Weights of a small mixture-of-experts language model, trained from scratch on English Wikipedia: 32 experts in each of 7 layers.
Below are experts of layer 4 (counted from 0) of a mixture-of-experts language model. Rows are named router (the router's row for the expert), gate (a neuron's input weights, with its number), up (a neuron's input weights, with its number) and show model dimensions 128-255. Each number is 50 + 12 x the weight over its row's rms, rounded and kept within 0 to 99.
Before each expert's rows: "gets" lists some tokens that make up at least twice as much of what it gets as of all text. This comes from a sample of Wikipedia text that the model never trained on. Tokens count by the router's weight.

# expert 24
gets: "-", ".", "\n", "==", "s.", "==="
router:58 37 50 49 38 67 67 72 46 46 64 57 46 36 40 32 30 58 34 42 45 50 67 18 41 30 68 47 62 53 64 62 43 55 65 28 44 44 47 43 57 40 69 35 52 28 64 50 54 50 77 36 51 56 31 50 43 50 41 77 43 65 64 40 68 46 67 37 58 72 53 50 34 59 33 43 59 57 62 61 47 44 46 57 49 42 59 45 49 43 57 51 60 53 58 42 51 26 28 47 75 52 49 46 47 57 54 70 52 46 51 38 55 57 52 47 35 44 63 41 55 75 46 79 38 42 47 43
gate0:51 55 53 67 66 36 35 47 64 52 34 61 51 56 31 45 48 60 48 59 41 42 42 56 60 53 39 39 63 47 47 50 57 47 50 59 36 67 43 73 55 67 58 38 60 44 46 44 64 57 58 27 49 27 70 51 49 60 58 66 47 67 71 41 50 34 59 51 39 52 65 52 50 74 31 61 50 57 57 70 47 60 49 61 50 52 39 69 30 66 34 49 42 59 26 53 78 43 53 34 57 59 60 55 56 49 49 51 36 22 51 40 54 51 65 51 44 59 59 57 39 35 41 41 85 56 54 44
up0:41 25 39 29 42 49 56 44 38 40 53 39 51 59 53 52 45 31 53 40 50 38 58 36 73 38 56 48 49 48 79 44 36 49 61 51 27 72 46 42 74 67 63 48 49 49 29 30 40 66 65 57 54 74 47 61 51 40 83 42 42 33 55 35 44 67 55 60 71 62 72 51 45 56 59 42 37 50 69 48 51 49 27 68 41 55 61 64 23 39 51 53 54 38 53 44 34 51 46 60 53 42 56 48 46 68 66 32 57 56 64 77 52 50 54 37 47 49 59 60 59 38 58 58 55 59 78 50

# expert 9
gets: "\n", " /", ":", "′", " •", "|"
router:64 71 47 48 63 52 39 70 46 68 48 42 61 51 42 49 30 52 55 44 54 67 53 51 48 47 59 53 52 45 53 31 48 31 37 53 40 69 69 40 53 55 59 50 51 34 45 30 51 43 45 41 49 38 17 66 47 56 64 31 23 43 56 35 48 53 96 56 38 62 41 75 43 42 32 42 54 76 68 54 35 45 58 42 58 39 59 64 52 48 68 35 49 50 55 58 43 48 67 56 61 51 49 59 23 48 39 59 77 76 28 35 48 76 54 57 33 31 50 39 20 56 42 35 31 57 36 48
gate0:41 65 66 51 60 65 49 67 36 45 50 55 56 42 58 23 63 38 53 30 60 21 52 21 65 46 37 41 69 62 57 59 48 46 54 55 36 24 48 66 56 44 45 39 18 48 61 46 26 61 52 77 49 40 36 49 52 42 33 36 48 53 57 51 45 59 30 54 44 53 60 63 46 57 51 40 56 60 57 46 47 65 60 36 62 54 71 50 50 60 63 36 41 37 41 33 35 61 56 63 73 52 33 61 45 61 49 50 40 57 23 51 74 54 49 59 51 47 38 52 36 36 55 44 79 78 33 63
up0:55 63 58 38 71 62 53 36 36 58 42 53 53 38 50 32 53 51 44 33 61 18 44 21 61 39 48 60 79 47 43 40 45 37 35 55 44 27 49 70 39 48 44 57 12 48 59 56 30 41 68 68 52 52 33 52 55 36 58 29 32 28 45 52 44 71 43 51 53 41 60 69 44 48 50 43 64 57 62 45 37 46 65 41 59 60 79 61 40 55 61 41 50 38 34 43 34 68 74 78 60 68 44 44 54 61 50 53 36 64 26 61 90 48 52 60 66 39 31 44 42 39 53 34 67 65 36 72

# expert 22
gets: " the", " a", " to", " The", " an", " his"
router:41 69 57 31 58 64 32 62 79 59 68 76 58 65 46 42 39 68 50 48 39 44 60 40 49 41 45 39 59 62 57 32 34 37 55 51 58 53 58 38 38 33 36 18 49 45 54 36 40 68 72 71 44 46 40 61 33 52 75 53 30 64 56 55 44 42 62 31 61 56 31 68 46 62 46 49 64 42 47 38 38 43 67 47 59 56 63 45 63 45 53 55 44 66 54 69 49 45 38 76 45 67 30 31 39 69 48 41 45 83 33 34 64 49 58 73 71 50 40 40 55 45 57 54 65 37 42 46
gate0:49 48 63 62 59 45 51 31 56 57 44 56 43 39 47 46 75 56 53 45 28 45 48 47 49 39 38 61 48 42 38 44 42 51 67 45 32 44 47 72 66 54 54 30 70 38 41 67 20 37 34 48 39 67 49 53 39 71 45 62 48 39 45 59 50 65 43 53 40 55 55 62 58 34 73 49 44 55 52 41 35 39 58 45 48 52 65 32 42 51 59 59 57 56 35 78 52 65 31 48 61 55 63 48 54 64 47 64 37 50 50 48 74 73 67 49 49 80 63 23 62 60 66 58 49 31 34 40
up0:26 38 40 65 73 68 55 58 49 38 28 56 44 31 59 47 49 56 46 55 50 39 49 47 47 38 33 53 49 49 38 29 54 22 52 50 31 60 48 39 60 51 38 30 59 38 26 57 66 60 50 52 24 47 57 65 64 58 72 63 45 37 65 51 45 66 72 53 82 62 51 56 32 54 55 37 44 47 54 58 58 35 48 47 62 70 41 44 54 40 38 64 64 48 38 67 47 59 54 56 62 69 70 23 31 66 45 43 38 64 61 36 53 65 53 65 27 69 57 48 41 66 53 70 53 35 43 22

# expert 15
gets: " 0", " 1", " 3", " 2", " 4", " 5"
router:47 57 41 59 70 59 39 34 43 50 66 58 41 62 54 42 27 56 46 46 34 59 61 59 51 32 73 53 52 41 55 43 47 37 43 40 46 52 38 53 34 53 46 33 53 53 46 38 39 46 46 47 38 47 44 70 41 56 81 72 56 68 76 40 39 46 68 41 56 48 35 77 44 63 39 47 69 76 54 49 53 44 30 46 48 46 21 52 39 34 42 33 55 87 83 52 38 55 50 43 56 58 34 59 39 39 26 53 53 76 52 32 45 42 43 60 45 31 55 31 38 58 69 59 47 42 47 52
gate0:27 40 43 36 47 57 49 47 36 34 64 40 40 39 79 61 42 56 52 50 19 33 24 56 43 33 50 54 37 65 55 41 72 56 56 49 40 48 37 38 51 45 65 61 57 67 64 74 40 45 69 47 43 56 48 45 31 52 45 42 57 57 49 39 55 62 54 32 39 57 42 51 41 68 69 60 29 30 46 56 43 34 81 35 84 70 67 65 64 42 36 52 50 39 41 54 46 47 27 42 63 31 50 19 38 75 44 61 52 40 52 58 41 60 44 80 77 57 43 48 49 49 61 50 59 56 54 46
up0:36 38 52 33 47 55 49 53 52 54 61 62 40 43 54 79 35 40 40 46 46 42 46 46 49 39 50 64 35 73 47 37 57 54 55 42 59 50 60 28 53 50 60 29 49 63 57 62 28 57 64 49 52 64 43 45 47 59 30 43 52 53 31 40 43 63 64 22 28 60 43 51 55 56 27 31 26 52 51 49 50 34 79 47 60 71 54 77 44 48 56 44 42 42 38 49 34 43 42 38 45 42 63 41 53 54 62 56 67 42 66 62 37 53 62 62 66 60 28 56 46 63 52 25 50 51 51 59

# expert 12
gets: ":", " that", ".", ";", " but", "s."
router:31 55 40 51 52 59 55 68 29 76 61 21 45 30 63 15 10 68 65 61 41 61 47 47 39 44 39 70 50 61 55 38 56 43 47 33 48 39 45 62 47 43 62 45 58 38 65 20 60 47 69 62 55 47 38 61 56 56 48 38 28 62 53 52 44 51 41 60 52 67 39 48 38 58 24 50 51 38 65 67 38 48 57 45 58 48 54 45 56 30 42 39 64 70 46 47 39 37 57 52 42 48 36 38 38 61 36 41 52 40 39 60 49 60 44 41 47 52 55 53 60 42 67 68 82 66 48 29
gate0:59 53 55 48 56 62 88 37 50 47 68 19 43 33 63 59 57 64 32 47 51 58 34 53 46 45 41 65 41 57 40 40 80 16 41 59 54 49 56 68 52 41 59 21 33 39 33 48 14 46 37 49 48 54 51 13 36 44 55 48 71 37 48 56 43 50 26 72 56 42 38 39 41 51 43 45 73 40 49 50 62 72 49 74 63 67 44 58 64 26 52 49 57 78 54 39 77 52 38 56 40 34 56 61 49 72 51 63 45 42 69 54 60 36 39 41 55 48 57 28 59 54 59 58 60 51 40 48
up0:47 53 54 60 40 58 76 52 32 56 39 44 49 55 66 71 51 65 54 47 43 44 50 61 73 43 32 45 62 34 58 60 49 64 66 63 43 49 38 69 56 61 38 59 36 44 54 41 69 68 57 68 49 65 82 51 38 54 58 64 56 48 39 32 35 29 23 50 79 58 36 45 53 36 62 66 45 49 41 51 59 44 32 36 48 34 72 50 60 40 44 42 50 37 56 41 42 61 61 45 57 45 47 69 67 39 62 28 44 50 43 35 61 21 56 51 65 66 53 56 45 47 34 40 36 29 54 43

# expert 28
gets: " was", " is", " were", " he", " are", " be"
router:56 59 41 49 53 55 36 73 54 54 56 52 63 50 68 33 24 65 68 58 29 41 47 56 31 48 65 59 57 55 57 50 48 45 49 48 56 45 64 48 36 40 55 48 42 41 50 26 35 64 80 49 58 48 25 62 34 45 65 42 50 61 46 41 33 51 71 64 55 59 29 53 55 49 37 36 60 40 60 51 50 63 60 34 79 40 43 55 46 33 44 44 64 68 53 71 35 41 48 61 51 73 48 46 44 54 31 66 62 58 34 51 69 66 58 57 51 49 61 52 62 40 68 45 66 47 68 38
gate0:47 37 76 55 47 74 67 25 50 39 37 42 28 59 74 36 49 48 45 23 48 44 42 73 64 49 62 61 57 51 44 52 61 56 45 61 57 37 58 52 42 65 42 32 65 49 62 47 39 32 58 38 41 66 38 53 35 58 47 47 54 39 52 45 45 82 71 41 55 72 40 39 59 35 45 29 54 82 53 47 44 55 49 58 39 62 48 54 37 65 36 63 25 57 53 64 72 40 65 71 63 84 31 51 47 39 32 49 57 54 60 47 62 67 64 43 62 41 64 57 48 60 50 38 52 51 43 53
up0:34 67 51 50 34 37 86 37 38 60 35 37 24 31 66 56 51 50 44 41 39 41 50 46 44 38 49 52 49 58 39 43 55 41 32 74 71 65 58 57 45 58 63 53 53 74 58 24 67 53 62 54 39 70 49 48 30 60 44 42 45 50 67 55 45 35 72 45 67 60 42 70 61 44 57 51 57 81 52 48 47 48 70 51 58 37 41 75 45 35 40 57 39 37 58 42 65 67 57 43 57 77 39 66 60 42 32 44 57 47 54 64 56 59 75 63 59 64 60 50 53 44 62 55 36 52 57 48

# expert 7
gets: " ", " L", " W", " T", " B", " D"
router:45 58 49 57 68 45 40 41 65 54 53 45 62 26 69 48 49 47 48 34 57 73 41 41 66 30 49 52 59 57 52 11 36 53 51 39 14 55 57 23 46 61 54 54 58 23 61 54 38 71 56 43 41 34 71 46 43 78 55 62 44 51 51 37 44 67 71 59 62 52 49 61 39 56 38 81 52 63 46 87 50 39 52 38 43 52 21 72 50 47 52 46 43 47 75 47 45 67 57 58 67 48 47 50 73 76 57 50 70 68 58 48 64 38 50 68 45 44 55 58 50 49 58 53 31 42 57 41
gate0:45 51 52 57 62 58 47 42 60 61 60 63 34 37 58 37 64 30 43 60 53 49 48 60 43 54 49 38 49 50 53 48 53 62 55 51 40 63 52 42 44 55 29 56 59 31 28 44 31 59 41 54 46 47 65 63 67 51 58 64 49 59 59 57 24 48 59 42 55 63 50 45 51 61 60 42 38 58 44 74 39 28 59 52 43 46 75 70 45 42 49 60 67 58 67 33 50 29 56 69 59 50 59 13 70 56 59 41 67 63 66 59 55 57 61 36 68 58 50 28 43 68 40 51 53 54 45 47
up0:46 40 42 45 51 48 48 25 26 50 56 51 55 41 49 39 67 53 49 45 44 56 49 31 48 48 36 69 37 57 48 43 66 42 47 45 40 70 68 46 45 62 70 72 70 47 27 48 31 62 41 93 50 17 44 34 40 47 28 36 52 53 65 60 48 35 47 29 39 45 38 44 36 19 54 61 30 49 23 55 71 54 42 53 36 43 66 22 41 49 55 64 55 48 43 55 53 41 58 54 24 54 33 55 40 36 48 62 34 44 65 50 60 48 55 46 40 60 40 31 51 50 56 41 52 64 42 36

# expert 21
gets: " of", "'s", " in", " for", " and", " on"
router:48 60 45 35 55 37 33 53 39 77 33 61 48 40 56 51 36 56 58 51 57 61 29 56 16 60 50 61 44 55 64 48 44 40 71 30 57 60 67 24 43 62 46 17 41 46 36 55 38 47 68 55 58 48 38 47 50 66 71 28 42 65 39 57 66 31 49 57 30 46 47 47 39 64 52 63 48 54 45 54 41 43 45 30 57 52 46 37 50 33 59 40 65 88 65 63 62 33 48 68 35 46 24 45 47 67 51 45 63 53 31 43 60 34 65 56 50 45 33 11 50 47 68 79 53 48 37 26
gate0:43 63 29 38 49 61 61 37 49 54 63 49 62 41 72 26 43 47 46 29 50 50 44 56 69 42 44 40 46 57 37 55 58 44 62 63 37 60 61 36 51 51 59 48 57 44 41 59 43 38 36 26 51 50 62 58 46 44 59 79 46 37 50 44 60 82 47 58 41 48 44 42 54 30 30 41 60 61 45 60 65 42 44 38 44 47 73 53 59 50 70 37 48 69 61 56 55 35 60 45 45 57 71 48 42 52 46 41 70 46 38 58 54 54 59 39 52 45 52 57 63 70 68 58 52 49 51 55
up0:58 45 52 61 46 57 68 59 76 53 41 40 32 58 44 66 47 36 51 48 53 67 49 41 45 16 55 64 56 40 35 41 34 49 29 53 60 47 48 45 49 49 53 56 49 59 55 50 49 68 49 49 46 43 37 33 50 63 28 52 40 77 51 51 51 46 70 32 45 53 51 27 53 67 54 45 21 55 67 65 53 47 56 59 48 61 57 73 22 56 56 53 67 48 25 48 30 49 51 37 39 56 39 50 42 51 51 51 45 48 57 57 43 70 34 54 54 41 64 45 37 21 46 45 58 63 55 58

# expert 30
gets: "ed", " |", "\n ", "ated", "and", ";"
router:62 52 35 67 44 71 55 48 39 54 52 18 50 45 65 52 48 52 52 35 62 71 53 46 44 46 54 67 54 32 62 55 49 49 70 51 46 47 45 54 43 60 48 34 58 51 65 37 44 61 65 74 42 29 29 70 43 80 50 48 45 84 69 37 63 44 62 51 47 39 44 55 33 55 39 72 57 43 49 58 55 40 50 44 55 50 41 35 47 33 45 50 52 67 60 50 55 44 52 56 58 26 50 36 59 59 53 44 53 66 57 38 63 49 41 80 27 57 57 48 42 53 60 63 65 46 22 53
gate0:23 61 60 01 61 81 43 45 55 73 30 71 39 42 50 66 68 52 45 40 77 68 45 49 41 43 38 41 48 31 53 45 31 43 59 47 57 43 53 55 63 68 63 35 49 38 45 54 47 40 51 38 17 54 71 50 49 50 38 48 36 60 44 51 33 52 81 45 42 61 52 48 52 80 58 54 46 43 48 48 60 53 60 36 44 74 35 63 60 51 35 39 61 63 65 53 77 59 43 33 39 34 50 54 50 46 68 42 57 56 53 51 59 62 54 59 57 63 44 61 58 39 49 53 57 51 42 55
up0:43 54 48 36 53 50 41 82 28 50 48 45 24 51 26 47 52 49 60 65 39 26 57 41 52 70 48 66 52 59 49 37 48 71 66 37 55 52 37 62 46 47 57 50 27 51 47 58 67 58 43 54 55 34 39 69 37 75 62 27 63 53 51 39 52 38 20 34 52 19 59 55 50 49 51 52 79 25 66 49 49 51 33 29 47 22 44 48 46 49 59 54 46 41 47 37 64 56 47 43 37 80 56 44 53 45 16 55 45 37 57 41 48 58 48 73 53 59 29 46 38 57 36 53 54 50 47 47

# expert 2
gets: "a", "i", "ia", "us", "o", "is"
router:48 43 44 56 66 37 38 48 54 47 62 48 49 36 61 35 43 45 65 43 41 57 79 61 50 54 67 71 59 21 53 45 46 34 56 43 49 39 66 36 35 30 49 29 44 51 48 44 37 68 63 42 39 40 48 54 59 69 43 38 17 70 67 48 64 49 56 52 33 72 60 46 30 81 53 41 58 51 54 63 44 65 21 44 52 30 45 51 66 47 67 52 49 58 40 61 42 42 35 53 55 46 21 44 52 52 60 68 55 44 40 42 49 50 73 69 50 44 37 44 36 44 69 64 61 44 41 16
gate0:48 30 23 60 42 52 36 54 58 46 51 38 41 37 44 50 49 49 51 62 55 50 47 52 57 52 41 47 50 50 60 59 36 49 66 45 21 50 25 42 61 40 45 47 36 59 38 59 39 63 25 71 50 52 43 32 41 49 53 44 45 49 39 48 36 32 45 64 45 43 65 58 32 50 50 55 59 33 87 64 52 70 54 64 35 41 54 51 65 58 57 65 67 38 49 43 37 49 54 61 62 47 64 49 46 53 43 63 67 43 47 56 57 54 32 70 65 46 46 41 50 50 42 38 41 51 58 57
up0:46 60 61 52 61 63 77 56 40 56 38 32 48 50 32 42 32 70 37 42 39 55 54 43 52 55 45 62 59 49 50 53 68 48 59 43 65 50 49 63 46 39 49 54 62 36 56 29 49 38 59 63 45 50 66 47 66 65 47 57 57 52 44 42 61 63 56 34 54 73 63 32 74 34 32 49 56 66 26 54 58 33 54 49 53 70 57 60 21 58 28 45 51 53 52 46 50 63 46 40 51 64 50 51 62 38 47 49 29 75 43 42 42 30 60 59 42 51 28 48 55 57 62 55 56 50 51 28

# expert 0
gets: ")", "\"", " he", "),", "]", "er"
router:60 50 49 54 49 50 40 68 51 69 40 54 47 35 49 35 52 53 63 57 37 78 69 62 41 27 44 48 46 44 53 50 45 35 43 48 51 36 54 43 53 42 62 41 33 52 46 46 50 52 66 51 46 33 21 35 59 54 53 33 32 65 47 46 58 23 49 44 43 52 46 52 33 80 68 58 47 64 48 72 34 38 38 38 67 64 40 32 74 51 61 45 58 61 49 71 51 40 66 55 60 26 43 53 27 57 47 49 58 30 38 39 76 51 68 41 59 57 48 43 38 42 73 67 72 25 38 46
gate0:37 45 30 81 46 42 25 47 44 57 41 32 53 51 62 56 68 48 44 48 65 42 41 30 49 42 44 61 26 66 58 42 36 61 30 67 48 57 34 41 56 47 70 49 59 34 56 43 61 51 62 18 48 52 44 46 52 59 41 36 76 35 57 63 35 55 57 50 55 61 32 40 35 48 38 72 57 48 49 52 39 53 47 70 43 53 57 52 59 54 45 42 44 69 41 47 42 53 53 30 46 38 55 44 47 51 32 51 64 55 71 54 51 41 47 74 70 50 38 55 55 54 56 43 31 58 55 41
up0:58 42 52 27 55 29 58 41 57 44 40 57 38 65 48 43 36 45 65 50 60 45 51 58 62 55 61 37 63 52 70 56 58 44 59 24 47 52 62 44 55 40 46 57 48 53 63 51 50 43 59 65 49 47 48 48 60 50 50 63 34 64 54 44 58 58 58 68 60 34 73 51 48 61 80 64 40 65 60 48 61 28 37 46 49 39 45 51 41 40 43 67 75 62 56 64 46 42 33 67 52 67 37 65 55 50 51 54 53 48 29 53 52 48 48 67 52 38 39 69 50 35 50 72 48 38 44 73

# expert 17
gets: " in", " of", " by", " for", " on", " with"
router:52 73 25 54 60 51 50 67 47 50 67 56 50 36 60 37 32 53 50 51 44 60 48 54 36 44 63 61 50 57 49 60 57 70 57 49 39 51 50 51 54 38 49 44 31 33 56 38 40 53 57 29 50 19 52 70 51 59 48 38 28 71 71 44 55 53 37 47 39 50 27 41 56 55 34 47 55 41 58 64 34 37 53 42 62 46 45 47 53 45 65 35 65 56 54 68 70 45 34 44 56 61 39 50 58 60 44 44 54 47 41 44 42 46 38 62 22 51 46 46 52 45 69 62 46 57 53 42
gate0:48 69 55 56 63 52 38 53 46 50 53 44 38 64 47 61 48 50 35 49 57 55 41 32 66 48 63 47 52 64 56 70 63 56 34 68 65 44 56 70 51 50 54 62 44 45 56 48 53 55 50 71 68 43 45 67 47 40 76 62 62 53 38 36 61 59 62 48 56 52 48 65 38 73 79 36 53 35 43 61 56 74 55 58 26 43 42 73 63 54 43 54 35 68 50 52 49 57 45 40 70 67 59 54 42 50 32 61 46 70 57 49 52 60 37 43 74 50 44 57 56 53 41 25 70 54 49 57
up0:40 71 71 45 58 53 52 40 49 67 56 56 58 64 55 65 34 48 62 38 57 63 59 52 46 54 52 53 45 59 57 47 36 44 48 53 48 26 62 69 75 55 54 57 24 58 56 34 59 35 48 59 72 38 44 61 59 49 44 65 53 40 43 35 53 75 44 57 71 35 39 71 49 70 60 42 39 71 55 52 41 74 41 63 18 51 40 50 59 50 49 49 39 70 79 52 55 56 48 25 62 60 51 51 24 34 23 65 35 53 64 39 48 64 37 41 51 60 35 39 57 59 38 45 32 64 55 63

# expert 26
gets: " |", "|", "|---|---|---|---|", "|---|---|---|---|---|", "|---|---|---|", "|---|---|---|---|---|---|"
router:70 49 46 44 46 57 56 54 53 56 61 43 46 36 42 33 32 48 52 58 56 46 55 46 60 42 68 72 53 25 71 48 55 42 72 61 56 65 35 62 41 53 44 50 39 46 39 53 56 58 61 39 54 43 37 66 52 63 49 23 48 71 50 36 41 43 68 47 13 54 41 44 19 48 48 42 48 54 49 64 30 59 58 55 68 35 45 27 65 54 50 37 60 56 66 68 50 50 59 64 65 30 42 40 68 43 47 52 49 53 55 38 36 44 41 53 50 45 46 46 50 58 58 71 72 54 64 52
gate0:57 30 41 52 52 31 46 45 41 48 52 32 54 35 34 47 49 36 38 64 60 25 57 55 46 49 74 44 52 45 64 64 37 48 34 71 67 42 57 66 61 48 36 34 43 41 51 63 55 48 54 58 52 75 62 56 74 46 54 55 58 51 58 43 36 45 55 44 58 47 45 46 34 54 55 36 31 46 76 46 30 65 43 57 54 59 41 36 26 48 51 49 68 58 52 64 42 49 66 49 61 40 46 54 48 60 35 24 71 67 43 42 38 38 34 36 72 56 43 48 83 59 48 40 27 59 49 38
up0:37 68 48 54 52 85 60 57 31 38 45 58 25 60 54 36 53 59 62 46 49 53 47 33 48 32 51 52 55 63 59 53 71 58 53 33 45 67 34 37 40 54 54 64 60 50 44 56 62 38 19 55 47 40 44 50 35 48 33 44 38 50 59 48 61 60 48 42 35 69 25 50 82 37 53 60 52 59 40 49 50 44 59 38 38 32 58 63 78 40 56 57 24 39 60 46 58 53 40 66 42 51 61 52 74 45 63 73 42 22 67 55 46 50 45 53 42 46 52 47 15 48 58 63 68 35 50 78

# expert 13
gets: " the", " first", " his", " second", "'s", " this"
router:40 55 57 38 57 43 34 50 55 50 64 58 62 40 41 57 47 48 51 43 38 80 29 46 44 54 50 63 47 53 53 33 46 38 64 63 10 45 61 25 57 42 49 49 58 47 50 42 51 43 56 58 54 50 33 58 67 50 62 55 42 53 29 51 45 56 54 49 36 64 45 50 24 52 39 71 45 65 58 62 48 61 54 38 62 24 46 60 58 43 76 18 65 50 54 56 55 39 76 50 57 28 30 56 32 53 40 65 60 44 56 28 44 40 49 53 58 49 49 57 44 55 55 67 43 42 39 41
gate0:79 44 65 47 67 59 44 56 38 55 43 40 31 32 51 65 44 40 62 51 57 65 68 60 39 50 57 30 42 47 64 41 46 54 71 45 37 42 27 47 54 55 53 68 45 54 52 58 54 47 64 41 64 54 49 39 31 46 58 64 53 60 30 56 45 59 33 54 66 44 42 42 77 57 24 59 62 75 52 39 50 44 42 22 70 49 67 59 44 39 45 38 65 54 57 59 48 70 61 59 43 23 44 49 70 43 56 45 58 55 40 45 62 48 59 55 42 61 33 49 45 32 56 60 38 31 52 41
up0:35 66 45 58 38 46 56 56 49 37 41 60 39 69 64 64 48 38 67 55 56 75 60 91 49 59 56 59 37 44 33 41 45 35 51 49 54 41 22 46 49 67 37 50 36 55 36 44 78 50 62 24 26 48 57 68 27 56 33 44 31 45 45 49 45 39 55 65 60 51 63 61 53 63 57 53 43 56 42 82 74 46 46 50 53 33 40 14 78 46 55 46 30 62 49 57 58 51 35 60 28 60 21 72 60 54 28 40 40 53 64 64 35 49 45 90 45 56 57 39 44 39 57 50 46 70 53 31

# expert 25
gets: " and", ",", "s,", ";", " or", "),"
router:54 54 50 49 54 62 50 45 39 51 55 46 48 36 44 58 51 56 43 43 52 50 50 49 41 54 67 77 59 53 60 65 36 25 54 49 14 63 56 34 25 50 54 40 31 62 51 45 44 66 68 63 55 53 44 43 47 73 59 54 39 59 79 49 54 53 52 59 62 65 65 63 31 67 46 60 63 45 46 47 48 56 36 42 56 53 11 29 50 50 58 49 53 72 45 44 48 48 62 41 72 32 49 45 27 53 47 41 49 55 34 50 56 53 55 75 41 61 36 48 39 46 61 73 44 38 57 34
gate0:60 59 49 49 76 68 31 50 58 26 28 52 53 62 66 46 48 42 59 29 66 47 74 49 36 57 51 35 56 51 35 52 52 44 43 55 63 52 44 42 42 60 42 34 44 54 57 53 69 37 64 58 52 35 49 57 45 55 56 36 40 36 37 42 46 45 53 84 71 51 34 31 46 39 57 64 35 51 53 40 63 62 41 50 35 56 47 47 38 51 45 43 44 44 45 44 33 46 45 43 65 65 55 47 49 28 62 48 55 64 52 41 45 71 72 75 44 52 43 51 42 38 69 67 34 37 61 49
up0:44 63 40 43 39 61 46 25 48 42 54 42 56 44 45 57 32 32 54 31 59 49 57 52 50 37 65 66 57 60 44 57 37 41 39 58 41 66 61 46 27 53 43 55 45 51 79 50 42 42 54 55 52 46 44 59 49 49 61 40 62 21 54 47 51 52 46 72 54 49 36 36 41 46 51 47 60 55 57 66 72 70 51 49 62 44 50 46 40 27 43 42 60 35 53 60 43 37 45 52 59 61 24 50 44 43 39 19 46 47 52 40 38 60 54 63 58 37 23 47 57 50 56 68 54 49 57 63

# expert 20
gets: "\n", "\n ", " ===", " In", "===", " =="
router:61 70 53 57 66 59 41 52 50 84 56 58 65 35 63 45 49 56 68 28 45 59 28 64 47 71 49 41 56 44 39 52 43 29 61 62 47 41 62 53 43 61 51 46 42 37 51 37 39 56 68 74 51 49 36 62 53 67 55 31 35 67 58 48 54 53 48 50 57 50 43 53 26 49 53 43 35 42 56 48 53 38 56 22 48 53 39 49 59 35 66 52 65 74 75 56 44 54 45 46 73 28 54 44 31 43 48 59 57 84 62 42 42 44 75 60 41 60 35 47 50 41 54 59 66 45 40 52
gate0:73 66 36 55 62 62 52 50 38 59 38 76 58 56 44 45 65 45 64 47 70 62 60 42 57 46 32 47 74 72 53 43 70 49 37 62 48 44 35 42 45 58 63 32 34 71 54 43 61 39 57 44 46 61 37 48 60 43 60 50 58 48 27 61 35 53 57 64 53 54 31 62 31 50 65 62 55 54 67 62 50 57 50 37 53 49 43 44 65 55 39 51 64 45 33 39 53 32 40 36 51 37 54 41 40 46 57 66 59 40 34 47 56 65 59 45 43 60 39 62 63 53 34 52 45 55 38 18
up0:64 68 41 55 38 64 67 57 38 54 44 52 80 60 39 53 50 44 61 42 75 63 52 32 41 37 48 27 48 44 26 59 59 41 67 71 43 70 53 33 51 32 62 49 48 45 69 61 46 53 59 54 43 52 58 41 46 47 49 40 46 55 50 59 50 44 57 49 48 48 43 67 46 40 64 59 54 66 35 56 48 59 55 43 40 52 56 61 43 63 23 51 64 29 51 47 44 24 53 48 30 20 52 29 38 58 55 41 58 48 50 57 69 56 60 44 74 46 61 51 38 54 31 51 40 56 36 40

# expert 31
gets: "ing", "m", "ic", "al", "in", "c"
router:41 61 39 26 64 68 48 66 47 46 34 57 61 32 32 25 43 62 44 61 38 47 64 53 41 45 59 43 49 34 56 29 68 44 69 32 55 53 42 54 51 36 54 23 22 41 59 54 56 49 62 68 43 21 36 49 53 53 53 53 46 40 61 34 64 36 58 55 44 59 34 50 37 50 50 43 52 50 58 67 37 59 56 16 58 41 57 41 61 30 63 55 68 62 61 67 46 38 55 69 51 44 49 18 51 88 34 40 71 45 61 45 41 60 46 39 41 31 69 36 27 42 71 61 68 49 39 39
gate0:47 46 44 65 57 57 53 48 49 50 50 24 46 50 53 54 37 62 57 56 70 57 58 54 54 45 54 45 64 61 58 62 55 65 63 48 45 66 74 54 42 43 70 57 21 41 64 57 43 43 79 61 57 63 35 50 47 55 44 54 46 61 61 56 57 70 43 33 39 58 54 58 74 36 58 52 46 50 71 69 39 47 34 33 58 56 45 60 44 56 35 53 47 70 53 48 49 42 47 53 68 41 47 44 42 37 43 65 57 63 42 61 40 67 43 65 45 42 78 51 57 48 51 46 53 48 42 68
up0:31 43 65 60 54 59 54 63 47 63 58 69 59 48 51 68 74 45 53 30 27 45 43 43 41 37 53 44 31 44 50 37 66 44 51 66 54 29 28 56 62 42 26 19 60 52 54 49 35 58 35 27 46 44 42 33 38 58 54 49 54 40 45 40 51 55 61 52 60 50 41 31 40 55 49 66 68 43 64 58 50 53 44 67 62 49 56 61 57 39 57 47 43 39 38 51 38 40 76 41 37 65 45 61 41 61 63 35 47 44 59 30 56 32 37 55 48 55 33 48 31 43 72 59 46 57 71 47